{"num_hidden_layers": 11, "hidden_size": 128, "n_experts": 24, "experts_per_token": 4, "d_expert": 32, "d_shared_expert": 64, "hidden_act": "geglu", "moe_layers": [0, 1, 2, 3, 4, 5, 6, 7, 8, 9, 10], "router_score": "sigmoid", "normalize_top_k": false, "routed_scale": 1.0, "balance_loss": 0.000558, "balance_bias": true, "init_std_router": 0.0102, "lr_router": 0.00224, "vocab_size": 7047, "norm": "rmsnorm", "norm_eps": 1e-05, "tie_word_embeddings": true, "optimizer": "soap_variant", "learning_rate": 0.00866, "beta1": 0.95, "beta2": 0.95, "max_grad_norm": 0.5, "batch_tokens": 131072, "max_seq_len": 512, "train_tokens": 447600000, "max_steps": 3415, "dataset": "wikipedia_en"}
Below are experts of layer 8 (counted from 0) of a mixture-of-experts language model. Rows are named router (the router's row for the expert), gate (a neuron's input weights, with its number), up (a neuron's input weights, with its number) and show model dimensions 0-127. Each number is 200 + 20 x the weight over its row's rms, rounded and kept within 0 to 999.
Before each expert's rows: a language model's description of what the expert responds to. This comes from a sample of Wikipedia text that the model never trained on.

# expert 6
It responds to: Individual digits inside years and numbers, especially the third digit of years, such as 1-9-40s, 1864, 2016.
router,217,160,229,205,182,218,190,224,204,197,223,253,197,190,224,183,165,187,203,215,198,200,208,209,209,218,180,183,219,193,180,215,211,180,193,196,212,181,184,224,165,213,176,233,231,178,201,163,161,205,211,191,225,202,188,146,221,182,195,192,217,196,183,212,197,184,183,194,193,196,155,220,176,216,209,218,208,186,215,219,199,218,201,224,193,226,175,197,203,161,196,221,169,190,163,156,193,188,223,182,180,195,212,206,189,168,197,214,217,197,211,193,205,157,204,220,206,172,207,183,174,207,179,161,205,196,220,182
gate5,183,176,226,179,180,198,214,199,198,202,236,237,213,229,244,210,213,176,204,231,187,213,225,201,207,193,206,184,194,199,194,173,207,163,216,169,203,191,217,207,211,219,164,210,209,184,207,180,210,200,196,256,251,194,175,183,170,180,232,191,169,173,212,208,218,202,220,223,215,189,175,226,194,203,208,202,215,210,243,175,200,239,190,171,201,218,197,187,221,208,183,217,214,188,200,184,216,201,201,199,229,181,191,229,168,181,160,230,197,171,201,186,177,207,193,206,204,208,184,233,186,191,209,234,211,184,217,201
up5,170,233,184,198,207,197,210,219,181,186,195,170,213,204,201,207,194,188,189,215,201,199,141,233,197,201,155,207,161,185,170,188,211,185,189,233,220,166,169,233,174,228,236,198,186,188,185,234,193,191,183,199,199,169,186,171,192,186,208,204,172,197,200,177,208,203,226,222,205,176,206,210,185,226,163,208,216,195,206,217,203,145,163,196,231,214,192,194,195,208,182,174,191,223,216,205,205,206,191,169,179,233,190,218,233,214,202,209,211,195,205,215,212,193,202,206,229,220,239,172,194,192,207,181,181,219,212,223

# expert 1
It responds to: Word-final suffixes like -ation, -ions, -ics, -ies and common nouns such as career, team, season, film, often before "of".
router,208,202,218,190,155,213,195,161,200,223,208,246,216,178,191,188,197,204,183,220,228,169,197,182,207,229,157,244,208,194,210,193,213,209,210,187,215,187,171,190,176,204,218,189,197,224,228,201,181,192,222,205,190,185,205,198,196,164,193,160,219,204,202,183,220,212,173,188,204,195,186,242,177,220,209,189,202,187,194,191,205,210,172,218,202,216,190,166,214,194,207,177,175,218,227,199,196,190,218,193,186,183,195,134,195,179,209,176,222,185,196,202,155,182,218,169,179,161,192,225,226,183,221,199,204,231,213,188
gate0,220,227,214,195,215,222,188,176,209,199,198,230,177,204,193,191,180,195,214,151,187,177,190,198,184,194,190,193,211,208,222,186,186,239,185,218,209,192,172,208,184,231,195,197,203,202,177,198,191,171,186,231,179,228,162,207,191,184,213,207,197,214,180,204,192,218,201,223,184,210,191,248,184,159,192,193,220,226,218,217,166,231,198,187,168,226,204,191,216,166,223,202,183,229,176,194,244,182,225,208,204,221,171,202,224,209,231,215,218,181,182,185,196,221,195,159,231,174,245,201,213,205,211,212,214,240,203,194
up0,234,179,197,225,200,189,184,170,212,202,199,176,183,190,219,182,192,233,217,176,208,218,222,178,198,191,208,193,214,213,190,207,246,153,212,183,190,197,240,166,212,182,152,176,185,203,185,195,211,189,184,240,219,185,159,229,213,158,185,227,207,206,205,224,212,178,209,219,201,192,189,232,191,193,193,169,205,186,227,200,221,220,169,207,200,192,171,172,199,202,182,197,179,232,206,184,187,244,203,161,214,208,180,209,197,193,197,208,204,161,199,200,171,206,223,191,205,204,181,211,224,158,189,197,190,221,187,179

# expert 18
It responds to: Short letter fragments inside proper names and rare words, such as Am-ster-dam, Imm-ac-ulate, Ant-ill-es, S-ask-atchewan.
router,188,153,192,198,217,207,176,200,206,218,209,199,184,207,233,197,191,178,221,181,221,187,159,184,228,240,180,207,199,181,175,199,194,175,175,209,198,187,192,186,204,206,191,173,192,228,224,203,184,198,212,198,226,191,224,185,225,182,238,159,205,202,191,177,160,229,189,196,218,212,233,196,218,205,185,250,203,252,221,189,209,219,190,230,197,210,196,208,277,201,203,233,197,164,204,192,199,201,199,185,191,218,213,163,198,180,190,188,188,195,197,204,212,204,218,184,185,194,214,190,228,178,196,195,177,224,212,200
gate1,214,177,222,195,214,189,151,203,203,241,210,204,199,195,235,195,210,229,199,231,206,214,186,222,217,196,197,180,175,198,163,199,199,171,203,172,211,200,185,200,197,184,205,198,194,230,224,203,183,195,216,228,218,171,226,186,178,171,209,164,206,223,202,212,191,200,186,196,209,220,247,203,177,214,208,220,193,221,249,203,193,183,184,186,219,197,215,220,249,197,198,242,213,185,203,218,183,162,228,154,205,221,211,165,210,193,176,214,196,192,194,189,209,213,187,205,214,180,210,197,239,194,205,261,193,210,202,211
up1,182,183,220,213,176,198,186,220,204,232,234,253,191,142,210,228,179,194,181,203,217,227,175,206,190,197,205,224,193,224,214,220,194,206,228,180,231,205,227,177,203,185,181,199,193,221,199,198,195,214,228,213,198,195,194,216,251,204,181,186,235,223,206,207,199,183,222,247,223,184,198,174,179,233,210,186,196,197,203,159,174,241,218,169,223,236,229,212,213,185,209,207,205,213,206,218,216,200,179,175,208,203,179,208,208,211,213,173,198,221,203,191,224,213,207,225,177,206,210,188,223,186,232,228,210,206,193,190

# expert 7
It responds to: Month names, year digits and prepositions like in, from, during before dates, as in "released in 2009", "October 11, 1999".
router,235,191,239,209,193,194,185,196,214,177,219,230,198,182,173,173,200,196,196,201,192,207,195,207,184,173,175,191,220,211,198,233,199,213,192,240,205,186,196,212,157,222,194,191,187,218,203,151,160,192,188,180,213,191,185,198,243,166,206,191,212,200,181,212,203,196,185,218,196,212,175,187,168,211,189,203,231,197,201,209,219,212,210,222,225,207,195,206,199,174,227,219,135,223,209,180,203,210,243,171,200,218,188,196,180,173,184,182,215,173,190,202,207,148,203,195,198,148,217,194,171,169,196,206,185,203,188,199
gate5,244,147,198,196,214,198,229,240,185,192,199,210,194,212,201,212,180,206,235,191,232,197,223,172,189,181,177,196,213,176,172,183,179,158,223,194,209,200,168,227,217,168,219,183,203,199,208,197,158,213,209,202,219,174,201,201,190,208,227,200,199,198,184,223,235,183,194,211,186,174,193,191,196,187,237,244,247,203,202,195,197,181,204,194,180,196,206,181,201,225,234,185,173,162,226,174,194,175,183,190,199,188,194,216,168,201,208,172,164,216,203,187,203,215,197,202,192,207,192,231,199,177,199,225,157,210,200,195
up5,197,234,219,219,197,209,204,196,151,218,188,206,222,192,218,206,184,216,144,203,180,234,204,204,214,222,208,216,183,204,185,250,165,188,182,202,197,203,173,205,216,225,199,204,186,209,202,181,191,217,191,203,236,195,171,181,247,201,219,184,172,232,209,205,196,245,191,221,208,184,208,210,218,190,222,219,203,172,179,198,214,205,191,184,190,199,211,216,181,205,211,209,171,193,213,217,166,204,229,239,181,178,171,204,210,237,222,181,200,234,205,185,228,188,176,184,200,215,221,238,172,214,225,191,197,223,206,229

# expert 9
It responds to: Articles and possessive pronouns such as the, a, his, its, their, often after "of" or "in" and before nouns.
router,239,174,215,202,176,219,182,213,216,175,190,190,165,171,218,185,189,165,216,184,191,181,194,171,207,211,172,174,233,190,230,183,190,175,182,204,233,185,205,216,197,180,175,200,242,183,215,198,185,210,212,201,222,196,226,190,231,226,203,217,183,210,183,205,195,240,174,176,202,217,234,216,232,201,203,178,205,205,222,181,182,203,171,205,212,198,182,189,189,204,198,230,196,233,158,202,166,181,230,198,166,188,203,222,188,186,215,187,212,152,164,202,193,198,191,215,220,162,191,183,209,212,184,214,178,232,200,186
gate0,232,208,209,205,196,208,226,194,226,176,247,178,202,177,192,200,213,193,198,223,188,207,202,167,192,232,241,186,225,183,193,150,168,170,220,206,206,144,205,249,191,197,198,248,248,195,205,208,202,208,222,164,212,200,178,235,210,204,200,207,208,212,191,217,205,238,183,196,158,207,196,228,161,207,188,221,207,214,201,201,187,216,210,210,164,215,207,210,185,219,177,216,181,195,195,177,194,207,216,197,189,178,191,200,204,200,236,214,201,189,187,193,207,184,194,169,199,197,179,215,186,188,170,229,188,198,177,187
up0,188,162,188,230,225,219,216,214,219,159,198,198,187,173,147,179,210,218,202,212,187,228,191,154,181,216,190,209,204,186,199,171,215,216,201,213,204,188,209,197,175,236,222,202,224,190,226,226,196,205,172,213,246,214,212,204,214,242,206,217,217,168,181,211,196,210,202,200,157,192,227,198,176,204,207,194,216,219,194,180,162,210,216,220,174,221,194,211,191,210,191,200,196,213,191,192,204,215,194,184,213,230,216,187,184,185,203,207,208,168,207,202,184,181,210,238,183,174,256,170,213,198,185,236,216,210,205,167

# expert 13
It responds to: First pieces of capitalized names and words, like W, Har, Mar, Br, Thom, and the next piece in names.
router,208,183,207,193,219,205,194,187,233,210,180,201,205,206,179,168,185,185,221,186,202,144,220,197,213,215,189,184,186,136,190,237,211,191,187,207,225,180,201,219,201,203,181,213,199,245,193,194,214,198,202,201,213,180,242,203,190,232,242,205,193,187,181,207,184,210,185,177,228,215,167,209,213,216,199,207,215,236,218,152,211,206,199,227,211,243,185,231,251,185,179,186,212,216,192,201,212,193,219,180,205,203,224,179,162,196,212,184,168,200,224,192,206,175,231,208,207,201,205,172,221,207,187,202,189,187,189,182
gate0,235,219,198,241,188,221,192,176,202,208,194,190,201,191,203,198,221,210,218,209,190,225,211,175,195,183,230,199,191,187,182,205,187,183,160,203,245,187,170,207,173,220,201,188,181,224,196,175,189,229,200,204,205,218,202,227,208,192,215,201,214,215,189,222,189,245,215,181,181,233,221,190,205,196,173,203,179,173,203,225,139,218,223,189,202,232,175,174,205,198,185,175,237,220,190,234,175,178,233,178,197,203,211,204,195,197,208,186,162,199,212,212,180,182,199,188,227,226,208,168,197,248,212,202,195,184,226,172
up0,206,190,218,225,187,209,177,201,191,191,186,184,198,194,198,198,172,245,193,183,217,220,197,159,199,180,192,212,205,179,198,246,203,204,224,204,203,179,215,206,195,152,215,213,171,232,202,205,191,212,197,211,210,202,163,212,212,208,171,213,179,151,190,204,161,191,176,191,186,193,180,210,229,191,204,179,159,215,200,219,173,225,217,168,245,200,189,216,217,185,232,184,189,179,212,199,176,234,202,159,195,234,215,208,158,211,182,183,208,183,212,234,193,204,189,246,193,211,218,197,215,197,174,204,205,208,213,178

# expert 4
It responds to: Prepositions and linking words after verbs or commas, such as with, for, after, among, plus verb endings like says and describing.
router,233,224,202,207,187,208,184,217,244,198,196,224,176,156,198,183,193,177,188,206,178,214,148,200,165,204,177,219,171,204,198,195,157,167,183,227,199,196,235,211,200,234,196,198,198,249,222,201,165,207,197,206,207,195,193,194,218,190,191,179,203,180,182,175,186,218,214,177,193,198,178,194,209,222,182,156,210,202,182,213,222,196,193,220,220,194,199,219,195,152,220,206,141,198,195,182,171,189,230,193,189,203,183,176,189,194,190,183,224,197,165,202,206,210,193,188,207,172,205,201,209,182,216,199,158,189,179,202
gate0,192,248,185,181,203,167,214,180,189,185,181,210,188,226,205,162,197,189,172,201,215,168,167,223,175,206,202,177,174,190,212,211,189,207,196,198,199,198,242,186,225,197,165,210,187,205,230,166,185,216,134,184,205,221,202,218,205,199,206,210,168,208,216,206,179,208,190,207,224,182,182,184,187,201,197,175,214,216,182,232,198,201,195,200,203,238,213,234,179,191,210,177,173,222,204,183,191,167,209,234,184,224,185,194,212,216,203,221,167,180,215,222,229,200,192,171,197,177,192,214,214,198,224,174,165,162,204,198
up0,215,178,219,185,216,230,175,210,200,179,194,188,228,161,160,179,222,167,223,198,171,219,185,201,204,208,231,170,214,193,192,240,227,176,182,220,210,225,193,200,208,202,189,213,192,179,213,208,191,216,206,197,202,213,202,182,195,204,210,162,224,182,179,200,214,161,189,221,195,192,213,206,206,212,153,188,200,205,215,180,224,191,183,195,211,227,182,182,187,217,197,192,204,209,233,190,206,173,157,192,194,210,205,205,214,170,201,191,179,180,202,175,228,195,173,227,260,182,192,202,161,175,217,205,224,166,215,160

# expert 12
It responds to: Spaces before numbers and digits in percentages, years and table figures, such as from 18, August 1971, 16.37%.
router,238,177,243,159,204,199,166,203,198,205,217,230,215,193,229,183,186,189,220,204,177,195,190,212,208,198,170,189,205,180,211,216,203,206,163,191,195,189,192,184,165,208,188,242,205,214,209,185,174,195,251,190,190,199,191,157,208,202,182,195,223,210,189,201,206,193,185,202,218,233,173,205,190,235,202,209,223,212,187,212,203,214,190,210,184,216,193,187,181,170,201,219,177,166,198,183,205,209,225,158,153,192,218,200,169,173,211,232,217,212,196,174,210,163,197,238,201,169,195,166,181,200,183,183,203,180,206,232
gate0,211,195,226,200,207,196,185,205,243,202,208,212,207,164,207,222,196,193,200,201,211,219,204,150,186,149,216,178,215,177,250,212,228,201,188,212,182,198,197,192,137,166,199,197,219,208,195,181,219,204,214,200,208,220,190,164,212,214,182,191,190,186,165,203,178,188,165,204,220,207,194,165,209,223,203,201,201,160,203,239,206,195,191,207,221,201,195,218,214,196,191,208,171,230,220,215,218,219,179,182,195,197,179,202,200,181,167,212,179,155,219,225,195,208,210,200,192,204,198,176,169,227,217,163,215,187,233,215
up0,187,214,174,214,238,186,223,198,184,211,179,188,221,220,180,164,213,218,198,197,188,214,239,195,209,199,183,202,174,192,206,210,234,202,183,224,184,226,239,198,192,207,193,242,196,193,199,187,186,182,173,216,179,153,169,183,196,202,218,227,220,206,180,227,164,202,215,167,242,192,224,222,210,202,245,177,164,197,192,183,181,185,205,223,203,219,231,228,193,178,172,190,197,195,188,212,200,167,169,231,197,186,192,214,206,211,184,235,187,203,187,193,173,152,168,195,197,216,206,181,210,176,193,189,200,201,191,188

# expert 15
It responds to: Middle letter pieces inside proper names and rare words, such as Prairie, Stevenson, Lesnar, Guinea, plus first names like John.
router,195,191,188,192,219,223,189,227,222,154,183,202,191,192,203,182,190,188,219,199,216,178,158,180,185,240,170,204,198,158,184,197,215,198,174,224,187,182,183,203,210,224,193,215,202,202,215,202,196,197,180,160,175,187,205,209,212,226,206,151,200,190,196,176,185,216,185,204,224,215,195,205,229,201,201,210,215,235,212,176,227,235,221,215,217,216,173,230,264,137,179,173,205,206,186,207,201,201,237,202,204,205,205,214,180,176,200,183,182,212,194,195,214,192,234,211,194,187,192,170,198,209,202,193,177,226,207,229
gate1,192,233,198,185,213,209,180,215,225,218,164,172,200,192,181,191,162,204,207,195,164,206,188,173,209,190,169,224,174,166,182,204,213,201,174,199,191,188,171,212,217,207,206,204,176,193,200,180,183,193,204,236,201,170,190,202,159,209,212,173,213,189,182,187,200,218,202,205,173,194,165,207,247,205,230,197,200,219,201,202,187,223,224,224,175,183,196,212,204,220,233,190,169,192,258,230,197,186,215,205,160,202,233,160,208,177,178,203,193,208,216,231,159,214,218,197,178,208,204,202,187,188,205,237,213,223,211,206
up1,184,232,209,219,210,181,217,219,205,212,195,218,208,222,233,213,207,179,189,186,188,230,181,214,175,218,206,172,163,210,201,186,180,195,165,209,174,224,168,168,212,192,220,235,184,210,229,228,184,222,185,225,243,184,194,206,210,177,205,222,241,221,181,231,181,205,167,190,200,182,202,186,210,188,225,203,228,152,230,194,198,185,196,209,187,232,214,189,200,209,185,220,204,204,200,187,197,193,191,210,217,204,168,201,216,223,224,210,186,200,207,207,189,191,181,196,195,168,198,160,210,201,210,162,256,169,181,175

# expert 21
It responds to: Pieces of non-English names and places, particles like de, en, da, and endings like -ini, -burg, -berg, -ka.
router,178,199,199,199,172,215,186,202,210,187,182,207,195,188,205,196,177,194,193,171,205,183,175,163,174,204,196,173,242,201,179,187,176,183,179,209,183,202,196,197,196,216,173,213,205,148,211,191,186,192,209,188,183,197,239,201,213,200,192,190,212,184,207,146,194,247,144,205,235,202,217,222,218,201,205,209,230,208,228,217,220,244,242,230,214,214,168,176,210,185,211,166,202,178,204,193,204,217,224,193,201,214,206,200,204,186,206,203,217,205,170,207,214,174,210,170,163,175,213,206,211,233,205,187,202,216,222,236
gate0,204,208,205,196,202,208,197,209,202,207,195,254,201,213,199,184,170,216,223,235,195,201,155,199,193,188,201,173,251,217,244,150,184,169,161,240,156,182,190,175,193,217,211,182,186,178,223,223,203,183,213,206,197,230,204,196,213,181,204,204,178,169,205,175,212,169,191,188,193,214,176,172,175,189,199,200,218,206,229,229,215,225,252,212,198,211,177,201,189,219,200,187,222,198,204,202,194,189,225,227,160,227,200,219,199,206,230,204,204,201,204,208,195,209,208,192,190,183,216,211,221,177,180,211,208,224,210,222
up0,219,162,196,191,226,219,195,250,185,205,168,190,219,218,212,217,203,207,226,226,195,177,225,215,209,242,194,198,185,173,189,192,230,168,201,180,184,197,201,182,205,202,225,241,189,207,203,206,165,175,194,201,194,192,211,203,182,219,204,192,228,226,206,212,198,188,193,211,195,190,154,183,236,204,178,168,181,203,218,192,194,187,243,182,186,235,205,200,179,201,203,203,213,199,196,233,201,185,204,185,255,173,185,232,169,189,215,215,226,212,183,208,209,231,204,236,212,203,164,195,218,190,235,203,186,194,166,182

# expert 20
It responds to: Common nouns following the, a or his, such as season, team, University, film, age, and existential there.
router,244,186,231,223,176,215,197,166,213,206,190,215,210,194,191,187,197,188,199,197,223,182,202,201,200,184,133,230,221,217,205,190,211,209,195,216,214,193,194,205,188,191,225,188,190,253,219,196,212,182,238,209,213,187,199,180,221,219,222,157,208,190,166,203,196,209,196,210,203,211,184,231,203,220,208,181,197,199,198,206,204,215,188,254,223,212,170,193,215,195,179,195,170,253,210,170,179,199,218,193,214,192,209,177,204,152,195,172,220,178,201,174,187,196,206,183,212,143,206,228,217,185,208,198,191,208,207,202
gate0,219,181,216,220,197,245,191,152,213,213,187,215,181,181,189,194,201,166,201,227,209,163,191,194,203,188,189,182,202,200,191,159,227,201,224,176,228,162,190,182,214,228,192,175,186,209,195,241,159,208,187,201,221,175,221,187,186,193,198,222,181,181,168,192,213,181,238,177,212,203,190,219,225,216,243,176,213,196,154,194,216,207,197,221,219,176,235,201,184,195,161,218,209,174,209,183,212,219,176,211,191,206,194,173,213,162,208,208,224,178,179,203,178,208,192,204,188,192,202,196,188,196,191,199,181,168,218,227
up0,227,198,194,227,204,184,207,208,231,183,219,201,192,180,195,194,207,198,206,190,185,183,239,201,209,197,188,184,188,223,231,209,200,162,210,195,218,198,222,218,192,192,242,211,196,188,199,218,235,217,190,194,221,199,178,240,214,208,219,178,246,215,198,229,197,214,209,200,225,170,230,238,204,174,229,178,212,194,241,194,235,246,191,191,178,185,192,195,219,203,204,187,218,226,204,189,231,219,182,206,233,186,194,147,215,211,179,207,186,211,215,200,213,220,230,203,183,162,236,166,187,217,224,208,227,212,195,212

# expert 14
It responds to: Articles and function words after a verb or preposition, mostly the and a, as in has a total area.
router,253,183,196,177,167,211,173,195,233,194,184,199,189,194,227,203,186,170,206,179,201,182,195,180,192,192,170,198,235,208,227,202,188,181,186,228,220,202,192,198,163,181,157,179,216,187,219,186,175,204,208,212,204,207,216,184,184,227,172,210,177,195,185,162,192,222,185,156,207,202,212,222,205,199,184,185,223,192,236,189,225,196,172,190,210,204,195,202,188,186,219,237,183,233,190,204,151,186,218,183,169,180,171,209,212,190,222,191,188,163,190,213,226,201,206,227,223,165,195,177,187,222,226,193,189,227,215,207
gate0,201,240,209,162,185,186,197,183,173,199,209,231,196,169,170,160,195,220,183,207,198,136,189,206,187,192,205,186,208,219,206,187,199,198,216,194,190,177,195,161,220,199,185,183,215,220,223,227,203,245,214,155,186,192,210,210,179,213,226,203,209,194,189,221,176,201,212,178,197,194,206,205,227,195,198,205,253,176,239,187,181,175,196,183,179,192,211,198,188,175,188,232,229,192,220,209,180,216,234,195,199,178,220,235,239,207,191,178,192,201,188,163,215,216,192,184,186,194,174,216,172,205,226,202,194,208,202,180
up0,213,200,241,236,192,161,175,185,212,204,186,226,179,210,213,193,184,254,177,192,180,183,194,215,165,197,181,199,186,236,225,190,187,222,233,179,200,218,185,211,168,177,210,216,193,212,207,200,222,207,215,192,162,194,234,208,243,181,196,163,215,223,195,190,220,231,216,213,204,214,179,193,221,197,215,203,218,202,191,237,224,197,210,184,213,215,203,238,192,205,178,201,196,181,209,205,212,183,199,207,203,151,217,200,197,186,190,172,227,194,194,204,208,217,243,208,232,185,211,221,203,153,212,179,173,218,176,190

# expert 16
It responds to: Pronouns, articles and conjunctions in narrative prose about people, such as his, her, that, which, has a sister.
router,237,174,194,214,175,216,169,202,244,188,179,197,191,165,206,181,188,155,219,183,210,197,182,195,178,194,181,198,198,200,237,187,188,194,161,201,206,184,207,190,176,204,166,200,191,189,208,179,156,198,208,214,238,196,194,197,206,213,187,203,175,183,204,158,194,243,196,173,206,189,214,202,200,206,186,169,216,193,210,202,217,206,172,212,214,201,199,204,184,143,203,221,161,195,196,200,160,177,209,189,191,194,194,205,209,218,189,158,201,157,181,220,204,185,185,229,213,153,192,184,179,202,224,200,172,228,197,190
gate5,232,207,215,210,197,240,226,204,195,205,197,165,215,180,188,159,190,172,211,205,207,229,235,205,210,202,218,189,174,196,222,206,203,201,178,184,197,191,205,245,150,178,192,186,198,181,169,194,183,171,185,186,189,202,160,206,206,191,207,172,192,198,192,211,177,213,184,201,146,178,192,172,213,207,186,191,230,225,180,242,188,185,205,236,217,202,210,205,193,212,215,179,176,181,204,212,209,155,213,210,165,198,205,219,185,193,224,199,176,211,197,208,214,186,214,187,177,161,156,185,215,181,209,202,229,236,207,201
up5,169,150,227,230,192,188,227,225,195,204,205,182,198,214,186,240,212,195,180,193,214,184,200,179,241,182,195,176,180,197,189,269,214,186,192,191,218,217,185,171,196,189,221,216,169,244,156,196,241,214,209,187,175,184,204,219,205,190,209,194,191,174,214,226,156,204,182,186,170,203,210,190,190,194,188,212,225,196,176,193,186,200,200,183,190,232,167,220,219,206,198,179,232,173,201,225,182,201,197,199,183,177,183,185,191,194,198,186,203,178,192,230,174,176,180,206,203,236,211,193,198,186,199,213,171,192,192,210

# expert 5
It responds to: List dashes, table pipes, line breaks, colons, equals signs and brackets in infoboxes, tables and headings, e.g. "- Population".
router,241,199,207,205,156,201,180,207,232,211,227,226,197,213,215,181,176,202,197,162,205,183,199,200,235,240,192,199,159,163,238,237,225,209,202,208,188,219,186,193,209,229,181,202,193,187,199,173,186,208,184,184,177,176,203,196,212,200,209,174,206,186,236,193,163,189,208,153,214,195,224,205,209,237,201,203,184,219,199,212,210,202,164,201,226,211,208,169,192,209,218,189,207,226,210,196,211,163,225,202,204,172,177,196,172,171,206,216,174,197,174,163,224,181,229,218,208,210,216,189,204,220,216,198,178,209,167,191
gate0,224,224,195,233,209,216,209,207,179,195,229,206,207,193,186,219,180,242,204,221,203,202,209,168,206,225,205,229,202,178,233,201,182,200,141,202,189,195,203,221,218,212,203,199,215,226,232,188,204,218,218,204,216,211,177,222,211,203,173,222,151,236,210,172,177,204,166,211,234,205,218,206,221,177,224,197,218,207,207,217,199,205,206,190,212,189,196,221,187,201,230,226,208,185,193,233,183,196,216,223,189,169,196,224,160,159,168,204,187,219,183,176,208,225,204,229,195,196,194,208,248,233,213,165,204,202,206,196
up0,235,201,177,214,205,221,202,176,181,156,139,187,176,199,217,206,166,221,197,216,189,168,205,196,213,183,195,209,199,224,199,215,194,195,176,198,177,198,166,209,219,173,198,187,205,217,223,222,190,166,201,214,199,207,209,212,187,221,223,188,230,199,197,208,182,218,214,198,178,204,204,174,206,187,203,232,212,194,187,227,174,222,203,184,206,246,197,211,214,191,213,220,197,234,237,216,208,154,199,212,243,198,200,205,197,208,208,243,163,218,178,195,220,225,172,202,165,210,230,163,186,231,211,227,195,193,186,195

# expert 0
It responds to: Country, city and nationality words and their endings, such as United, States, American, Saskat-che-wan, Sy-ria.
router,208,151,198,193,216,210,182,217,202,161,206,217,222,186,198,193,212,204,211,164,210,194,184,163,220,215,175,231,177,194,219,216,220,191,190,206,184,180,178,201,221,248,227,193,201,189,191,193,184,195,192,157,180,187,198,180,244,220,246,193,180,239,224,181,170,211,201,212,203,210,206,180,204,210,185,191,211,222,238,201,217,216,220,235,201,238,197,212,194,197,216,201,185,216,211,185,193,208,218,208,165,179,194,203,188,185,214,199,192,159,171,193,202,179,188,157,193,156,187,182,173,170,197,184,188,232,211,200
gate1,242,205,180,207,199,184,184,233,216,181,213,222,231,231,208,198,224,210,206,183,232,232,190,191,178,196,185,209,218,203,188,220,183,211,233,195,186,169,229,191,203,212,177,196,229,198,216,208,194,185,199,171,190,184,223,179,199,177,187,174,219,191,193,200,183,210,187,220,173,174,188,170,211,163,188,169,194,229,223,210,214,219,181,229,182,228,171,195,173,173,181,211,205,199,148,196,195,198,227,238,196,227,181,192,190,218,184,244,183,225,228,204,199,191,234,218,182,214,181,206,195,155,201,193,228,212,204,208
up1,175,208,168,201,163,219,234,215,230,203,211,226,190,183,173,210,194,228,193,190,189,191,216,166,173,195,197,208,210,173,183,203,204,243,186,168,165,169,211,230,177,186,169,195,194,187,167,190,196,189,217,223,210,215,178,191,179,198,201,192,202,204,198,190,191,202,201,173,233,237,217,209,188,198,197,223,217,148,166,216,216,209,221,188,205,225,231,184,192,183,199,221,228,186,190,204,231,207,186,214,203,237,149,176,175,158,204,173,202,181,199,205,195,197,214,227,185,180,189,196,199,215,182,197,195,196,187,158

# expert 11
It responds to: Spaces before years, digits, month names and table pipes in birth dates, scores and tables, e.g. "4 September 1985".
router,217,182,210,226,209,203,146,190,214,219,177,244,186,158,215,178,195,204,210,203,189,203,164,203,220,188,186,190,197,189,213,218,198,229,165,219,191,198,179,194,132,232,216,194,189,219,229,142,211,221,192,154,186,190,197,177,218,188,193,198,221,198,181,193,181,195,184,212,207,222,209,167,214,238,187,194,211,224,192,191,200,206,201,216,194,203,192,191,187,204,196,210,179,215,210,207,206,194,236,175,182,175,208,178,196,169,193,212,239,210,198,192,234,202,212,197,199,179,181,187,176,189,180,195,174,186,162,221
gate5,197,212,225,195,228,217,183,212,168,164,215,237,191,194,206,201,148,205,232,201,172,174,172,219,238,172,179,186,210,208,192,186,176,243,217,188,181,211,202,180,209,200,217,161,207,194,206,138,218,197,230,198,197,197,171,173,210,184,186,196,207,215,205,219,205,232,187,173,204,182,209,172,234,222,217,198,180,208,199,215,210,209,228,237,186,192,189,208,206,202,195,177,168,176,188,227,199,195,203,200,187,178,191,201,229,214,199,237,226,218,191,184,185,208,228,229,195,202,188,220,185,176,179,222,175,177,205,196
up5,194,209,168,178,201,199,231,234,203,220,224,203,205,216,178,184,194,203,179,185,150,178,203,169,245,191,196,182,181,179,211,228,169,228,178,220,188,208,201,174,225,202,222,201,206,211,228,195,188,217,275,195,200,211,207,229,202,198,203,181,194,205,176,179,201,224,212,193,218,189,163,188,225,142,189,196,177,199,192,188,173,205,200,237,197,207,179,206,195,219,240,212,228,164,185,221,202,178,169,186,184,203,189,220,227,208,200,194,182,226,215,209,196,225,205,172,209,204,205,192,218,178,214,194,205,199,187,203

# expert 23
It responds to: Nouns and units in infobox fields and geography text, like Population, University, km, career, team, election, and coordinate symbols.
router,230,209,200,203,149,207,200,206,217,235,245,226,214,213,178,173,179,211,201,180,214,196,200,219,227,205,129,206,203,162,230,198,209,222,207,206,196,182,168,207,210,197,209,185,214,204,181,172,189,199,204,183,187,185,201,181,228,208,214,153,212,200,193,193,181,190,188,174,208,208,161,211,193,216,174,177,192,198,213,187,231,208,168,224,255,231,176,185,212,212,204,193,178,238,215,173,188,204,229,197,196,182,203,194,190,178,214,185,186,201,164,178,218,189,192,178,220,184,204,186,230,196,222,202,197,198,206,198
gate0,200,215,220,201,189,216,228,171,200,210,155,198,183,173,236,177,165,206,200,173,193,170,199,213,203,212,184,145,172,224,191,190,206,198,184,218,180,223,189,157,209,182,245,200,217,183,193,201,156,177,166,213,202,203,204,190,233,202,193,219,220,168,199,186,194,181,178,209,222,202,158,180,209,203,191,183,225,202,182,167,185,197,190,211,224,209,196,189,171,233,199,205,203,228,225,158,213,212,183,181,199,228,207,181,210,171,205,227,198,199,172,192,197,177,221,179,215,209,213,173,179,201,215,184,213,189,172,212
up0,232,187,229,191,225,205,208,202,203,227,219,240,222,192,209,195,196,168,201,212,206,231,180,175,179,230,197,214,200,236,212,249,210,188,203,206,215,210,181,210,212,187,200,224,202,188,191,181,212,243,197,231,234,215,210,173,171,214,213,234,214,179,214,179,197,192,196,200,184,189,176,207,214,185,192,182,212,214,186,198,174,168,206,236,193,198,235,205,223,190,218,192,183,148,165,201,203,158,187,200,186,185,155,191,233,188,210,192,221,207,240,216,214,187,215,224,195,211,228,197,193,177,203,191,193,236,188,174